From a checkpoint of a small mixture-of-experts model trained on Wikipedia: width 224, 6547 steps.
Below are experts of layer 7 (counted from 0) of a mixture-of-experts language model. Rows are named router (the router's row for the expert) and show model dimensions 112-167. Each number is 128 + 24 x the weight over its row's rms, rounded and kept within 0 to 255. Numbers have three digits each.
After each expert's rows: a language model's description of what the expert responds to; "mostly gets" lists some tokens that are sent to it at least half of the time. This comes from a sample of Wikipedia text that the model never trained on.

# expert 19
router:122109143107086091122130146156134114161058135134099101103105150126122115135142110102093139127099147158129162138117094105164117134100153073156153160132120126125136146141
It responds to: Latinate word stems. Opening stems of long Latinate words split into pieces, before suffixes like -ation or -ing, such as equ, rel, inv, transl, capt.
mostly gets: " equ", " rel", " inv", " valid", " cred", " exp"

# expert 55
router:154160158109096113139137127129114106132102144141108063090118148141141150143157119123045080118085132191120132129172127145194105081106131125126142156134094151099144151129
It responds to: Field and industry modifiers. Nouns and adjectives naming a field or industry before a role or organization noun, such as medical, television, sports, education, research.
mostly gets: " educational", " medical", " Medical", " television", " sports", " Research"

# expert 62
router:150139180110097065134109111153102147143083130143123120078097134149148136162129108149109148101096138174163142135161101147121136128071125114123137145155127111096152164091
It responds to: Modals and infinitive to. Modal verbs and infinitive to before a verb, such as would, can, could, able to, plus verb beginnings like en- in enroll.
mostly gets: " could", " would", " helped", " will", " can", " able"

# expert 9
router:132118142117089126145128147143154126128065142128084138120107161151181141113123106123052082109125139144131133141136120137126080084130143129150159133126126192112139170120
It responds to: Sports and entertainment nouns. Nouns for competitions and media works after "the" or "his" in sports and career prose, such as game, match, tournament, debut, album.
mostly gets: " championship", " debut", " finals", " tour", " match", " tournament"

# expert 42
router:102154134089108116133126085125115145122136155126113129084124187162119106175139114124071103113117137148122151161116133105145115068073137110113122136125101120116169129155
It responds to: Section headings and breaks. Wiki heading markers ==, ===, ==== after blank lines, and table-ending pipes and breaks before new sections like Transfers or Personnel.
mostly gets: "==", "===", "====", " |\n\n", "=====", " able"

# expert 10
router:163130152097083137174095162146189116097073134077112088133108192129158165144121132097089115133128158154172157154147120124115118123127120118144127142130123164134150170090
It responds to: Sentence-final periods. Periods and other sentence-ending punctuation closing a clause, including ")." and "."" before the next sentence starts with The, In or He.
mostly gets: "\".", ".\"", "'.", ").", ".", "Note"

# expert 45
router:146132135099120143143103121139088130131100148094130094107095198132127120129131070117094118130104140136155105139136125130136106134118134098166139174146150136115134176113
It responds to: Infobox field labels. Field names before colons in infoboxes and release lists, such as Born, Died, Released, Coordinates, Species, Label, ISBN.
mostly gets: " Coordinates", " Died", " ISBN", " Born", " Clade", " Density"

# expert 58
router:115118116124098126143101109158108106168133140104112105119111170144168133112142092122112117130111116139131141139126100153150129095087110098137141170161073132101158129122
It responds to: Motor racing entries. Team, driver and car tokens in motorsport result tables, such as Racing, Motorsports, Chevrolet, Ret, DNQ, and pieces of team names like Stewart-Haas.
mostly gets: " Racing", " Motorsports", " BAR", " Ret", " DNQ", " Chevrolet"

# expert 38
router:155123198121120134137124087163097133125136120128095106116107172148142144148141122071089064162123159129144099142177115134137124109130127112139152127134082150106133191121
It responds to: Paragraph and heading breaks. Sentence-final periods with paragraph breaks and closing == or === heading marks, where a new paragraph or section begins.
mostly gets: ".\"\n\n", "\".\n\n", ".\n\n", ").\n\n", " ===\n", " ==\n"

# expert 53
router:113150149092118148116141119135134159135090132133083119083080126172140158152113076105072105117085134117119108141120090125152120095084128132156129136146082140143144169130
It responds to: Auxiliaries and time adverbs. Forms of be and adverbs of time or frequency before a participle, such as was, been, still, originally, often, later.
mostly gets: " still", " been", " originally", " previously", " never", " often"

# expert 51
router:143143129121130148130115118148127150146085144130089140078105161145140119180115116074108109120093170130179131135102117143126128084076146095165149173113122134118154162092
It responds to: Medal and year table cells. Medal names in results tables (Gold, Silver, Bronze medal) and year-prefix digits 19, 20, 18, plus Preceded/Succeeded and election-table words.
mostly gets: " medal", " Bronze", " bronze", " Preceded", " gold", " Gold"

# expert 31
router:125184115116124164125119123152131125121088114137084159110120171149147180128112105157116089164103141151151115152142120134135068088105135126128149126160105164083160138120
It responds to: Military unit names. Words within military branch and unit names, such as Army, Corps, Infantry, Royal Air Force, 82nd Airborne Division.
mostly gets: " Army", " Corps", " Regiment", " Battalion", " Military", " Command"

# expert 18
router:160140114117084136126146119140120106127077144116099134128123159152175111111168131120077094098085125167144112146176111150114123118109172130164173124099142112077154185106
It responds to: Law and treaty terms. Nouns for laws, treaties, constitutions, policies and legal actions in political or legal text: law, Treaty of, agreement, regulations.
mostly gets: " agreement", " laws", " constitution", " Constitution", " regulations", " filed"

# expert 30
router:093124139131085095146151117122157154147119149118125115121085136167136160128127092142126136070105120142151133173159114103124099082119099126134160147129116158069164131140
It responds to: Scores and table numbers. En dashes and digits inside sports scores and results tables, such as 6–0, 2–1, and pipe cells between standings numbers.
mostly gets: " +", " Score", " −", "−"

# expert 40
router:148167158128113116165073143173133174111099131116133145136086142145113167134113122151132115157105119147105143144144114136132088103101126078123126159171085168127148185120
It responds to: Sports schedule tables. Pipes, spaces and cells in sports schedule and results tables, with entries such as times (7:00 pm), @, Win, Loss, and vote-count labels.
mostly gets: " Sheet", " @", " Loss", " pm", " Socorro", " Registered"

# expert 1
router:115118084119099114112125143128148101156106107117079109096091175137167162175135103102115133110073151145123168128128089149131109129084132128117130175125102124078149126117
It responds to: Athlete first names. Opening pieces of people's given names in sports rosters, results tables and credit lists, often after country codes, such as Marc, Alex, Jean.
mostly gets: " Alex", " POL", " José", " Jean", " Ivan", " ARG"

# expert 2
router:122151154094083137145126135189144105137116123098084120128102161123120129122123126139055124114109139156130166152125087132117085104127130130159179121115135146092167171080
It responds to: Nouns after articles. Common nouns right after a, an, of or an adjective, mostly plurals and architecture terms, such as style, structure, storeys, methods.
mostly gets: " methods", " storeys", " something", " bays", " techniques", " rooms"

# expert 21
router:141164114076119120178110097132134190172133158138101122121100161126145137150110078125101093069132159134123120165156101112121114102087101143153137146117127162106169144105
It responds to: Empty or placeholder table cells. Dashes, zeros, question marks, "N/a", "None" and "Unknown" filling cells of stats and discography tables, plus titles like Mrs., Hon.
mostly gets: "/a", " ?", " 🔨", " did", " DNQ", " Yes"

# expert 26
router:145118160118066141127112145134075092145134135156105099123110134161107178144136082115106152154158144141149170126137071163153086107134132102123148132183099140117147130073
It responds to: Astronomy and science function words. Function words like the, of, on, by in space and science text, plus minor-planet table entries such as MPC, Socorro, LINEAR.
mostly gets: " MPC", " Socorro", " LINEAR", " satellite"

# expert 48
router:134146142099118152178100125145098146135119139108102128110100147148157161138154101095119124126095148116148166163147107170098069116098127137140183158141112147105115123141
It responds to: Name-initial fragments. First word-pieces of proper names, especially foreign personal names and ship names in shipwreck lists: Sig, Mik, Rem, Maz.
mostly gets: " Sig", " Sir", " Mik", " Nik", " Ir", " Vick"

# expert 24
router:139149123112093108155084088129121121105082116123121084116086172151134154172147112137059144107111153132163141132144138127167114124163146105146140188156130123081129202106
It responds to: Infobox field starts. Line-start dashes, line breaks and field names in infobox lists for films, albums and places, such as Release, Directed, Country.
mostly gets: " Binomial", " Release", " Starring", " Written", ");\n", " Production"

# expert 6
router:135158157123107137186139109152088132105112129128086157119116143172134122146140116126078112119116158165133145152135131114115104170131114114179132162124142158109173146114
It responds to: Reporting and belief verbs. Verbs of saying, announcing or believing and the following that, as in he said, announced, claimed that, concluded that.
mostly gets: " announced", " tells", " said", " believed", " stated", " says"

# expert 12
router:129161172075097100140139093140175136129139162107060140136089155146140129135157090104092085133104147188123114139163103153108127123140100148136141138170132147102133162114
It responds to: Country and place names. Country names and other proper nouns for nations, institutions or teams, often after in, of or in lists: Germany, Denmark, UK.
mostly gets: " Spain", " Hungary", " Denmark", " Germany", " Norway", " Finland"

# expert 35
router:167150112087142097128080145160133142126136110101107104076100130160142168157117086121115120122055144168135097153173126108133072140127117140124111146142125126119135151094
It responds to: Germanic foreign words. Word pieces inside German, Dutch, Scandinavian and Finnish names and titles, especially ä, ö, å, der, Die, en.
mostly gets: "ä", "är", "æ", " Nord", "ö", " Gö"

# expert 0
router:136164126151135159143105188090133102130084136064131091092094116160115134128143060122092129118093120154155140147122106152139161131128149128143185169145100184115153187091
It responds to: Prepositions before quantities. Prepositions and approximators opening a phrase, such as over, under, around, nearly, up to, especially before numbers like over 1,000.
mostly gets: " under", " around", " almost", " along", " approximately", " across"

# expert 46
router:170102152129154125166090120096132119170120132106101128070121154118140152152137112097127110132109144114136166124138138173131077118089134105167123159154161169139149145140
It responds to: Latin taxon name pieces. Word pieces inside Latin genus and species names in taxonomy lists, such as -ensis, -atus, -is, -ia, and Binomial.
mostly gets: " Binomial", "ensis", "atus", "odon", "achy", "opsis"

# expert 20
router:134157146070062127136102148161128126101129160126099113131099142149145117122149113089091126133115153158127109190130115105120091069142143097137134142111136170109129169132
It responds to: Buildings and objects. Nouns for buildings, stonework and crafted objects, often after the, such as church, stone, temple, coat of arms, brick.
mostly gets: " logo", " castle", " stone", " temple", " church", " brick"

# expert 16
router:166100142131096139151087143146112113106049120139136090114125137118176135139143101131049115106122148142161160181147079151135121124111149098159131153148139139115137170136
It responds to: Music release prose. Words in album and song release descriptions, such as released, album, single, debuted, performing, plus "the" after released and track-list pipes.
mostly gets: " album", " released", " —;", "Track", " performing", "\":"

# expert 29
router:155140185111080155137114128127153121107070116123064106125099166157131161114120108099104108118134152154117148170195114150118095126140161093158146109132145156126116154092
It responds to: Work titles introduction. Words and marks that introduce a title of a book, film, album or article, such as titled, called, book, opening quotes, table pipes.
mostly gets: " titled", " entitled", " Operation", " \"", " called", " wrote"

# expert 32
router:152159139061091147139144145132146144133120148080074120117091151131169159155167105133081112103099167184132158144166119153164131101117131111144135144128122128115126165119
It responds to: Closing quotes and brackets. Closing quotation marks, parentheses and braces ending titles, names or terms, such as "Calling You", (The Clenched Fist), h_{i}.
mostly gets: "\"", "\")", "}", "')", ")\"", "”"

# expert 7
router:145139154111105118124121112120133133115087109076117132123071160147139110105145115124094116111089123124163139135139135171130110093144127135118204167188114159107149126141
It responds to: Team-name prefixes. Prefix words and modifiers in sports team, league and age-group names, such as U-15, All Blacks, ex-, pre-, women's.
mostly gets: " COVID", " ex", "-to", "-of", "-and", " pre"

# expert 4
router:139172174066072110121140105134128116120088138138064121087098131121127150118147095115032099112104140138143122167158106126127109108122122144137147139134095121095175208131
It responds to: Subjects before verbs. Pronouns and subject nouns right before the main verb, such as it, they, which, who, or "the company" and "the program".
mostly gets: " It", " they", "which", " which", " who", " They"

# expert 17
router:166144157099089129148096151157117111120119148115132086115113122162152135155149110118067120117110124121150150179132091114174086071123127109146150160131128195112182157118
It responds to: Physical descriptive modifiers. Articles and adjectives before nouns describing buildings and objects, such as brick, concrete, flat, small, the, a.
mostly gets: " brick", " concrete", " flat", " residential", " steel", " historic"

# expert 14
router:136140148101102103154107137121123128117105102145111126133084155113181114171137102117116087139100149166147147183104092149136121151062147114152129158129126139096170128125
It responds to: Personal names and dialogue. First names and name pieces of people, especially in plot summaries and music credits, plus tells and asks, such as Ricky, Yuka, Iggy.
mostly gets: " Ricky", " tells", " Steve", " Jason", " Joe", " asks"

# expert 57
router:151124135154125157146082100139124139143108101132098134120105110110122146136131127133104078126088138144146136151153092164131103095080070121124184143132115155094121152118
It responds to: Abbreviation dots and decimal numbers. Dotted abbreviation pieces such as U.S., Jr., S.H.I.E.L.D., and numbers before a decimal point in tables of percentages or temperatures.
mostly gets: ".S", " Jr", ".C", ".D", ".A", ".m"

# expert 22
router:078151090100079156165103148127088141128083114121099100105132150159161127155092129136084109164092180123188156147123102100127094123115096098161151156117112130130138145105
It responds to: Infobox and coordinate markup. Row-starting pipes and dashes in tables and infobox lists, and geographic coordinate parts such as ′, ″N, ″E, and their digits.
mostly gets: "′", "Scientific", "Population", "″N", "″E", "Review"

# expert 13
router:124156153122107125158113106149104115149138153157100091091078180169130105112136118143104103146106114164120132138150080173169125132085137094150148131155120151117129156133
It responds to: Acronym letters, call signs. Capital letters and letter pairs inside acronyms and broadcast call signs, mostly radio and TV station articles, such as WBAU, KIQO, NBC.
mostly gets: "TS", "ER", " IC", "OR", " NBC", " CBS"

# expert 50
router:120179147108109155162103097134148138128131105105112076122120148113126129150118116112086131150089186168120120163177058141135103111124090128144146174152124115110120116122
It responds to: Nationality in biographies. Nationality adjectives and occupations in short biography lines and list entries, such as American tennis player, British, footballer, politician.
mostly gets: "American", " Occupations", " Occupation", " footballer", " Belgian", "-born"

# expert 5
router:115121143107127090152123135107124134108085117130101124087075133154133133166127120117093109103106166125151133184156089120108085124091110092125164164108140143118170151096
It responds to: Pronouns and modal verbs. Subject pronouns and modal verbs like he, we, will, would, should, plus capitalized sentence-initial word pieces such as Th, Will.
mostly gets: " will", " should", " would", " shall", "We", " must"

# expert 44
router:111131113126119085162105164108159162113071101135113108128079130144184186130146132100088105108114183131114148184104121148114117089129076130145128154145121157126192186144
It responds to: Table header cells. Pipe separators and column headers in statistics, sports and election tables, such as Candidate, Votes, Player, Pld, Result.
mostly gets: " Candidate", " Apps", " ±%", " %", " Pld", " Pts"

# expert 41
router:144151136076133121157111134142144153152112117136118083099069133138172139167116121098093139149089122177179131142137114103097129138134127148146163161127122139108154167085
It responds to: Evaluative adjectives and adverbs. Adjectives and degree words after is, was, be or more, describing difficulty or quality: difficult, too, extremely, considered, safe.
mostly gets: " difficult", " proved", " uns", " considered", " extremely", " too"

# expert 59
router:148127143100117140140101135174112162119050142098103117121103131123129147166142125095058106110118161136160148154143079160136105133121115100126152127122102129114158156126
It responds to: Clause-linking conjunctions. Commas and subordinating conjunctions opening a new clause, such as where, when, because, although, that, but, usually followed by a subject.
mostly gets: " where", " when", " because", " if", " although", " Although"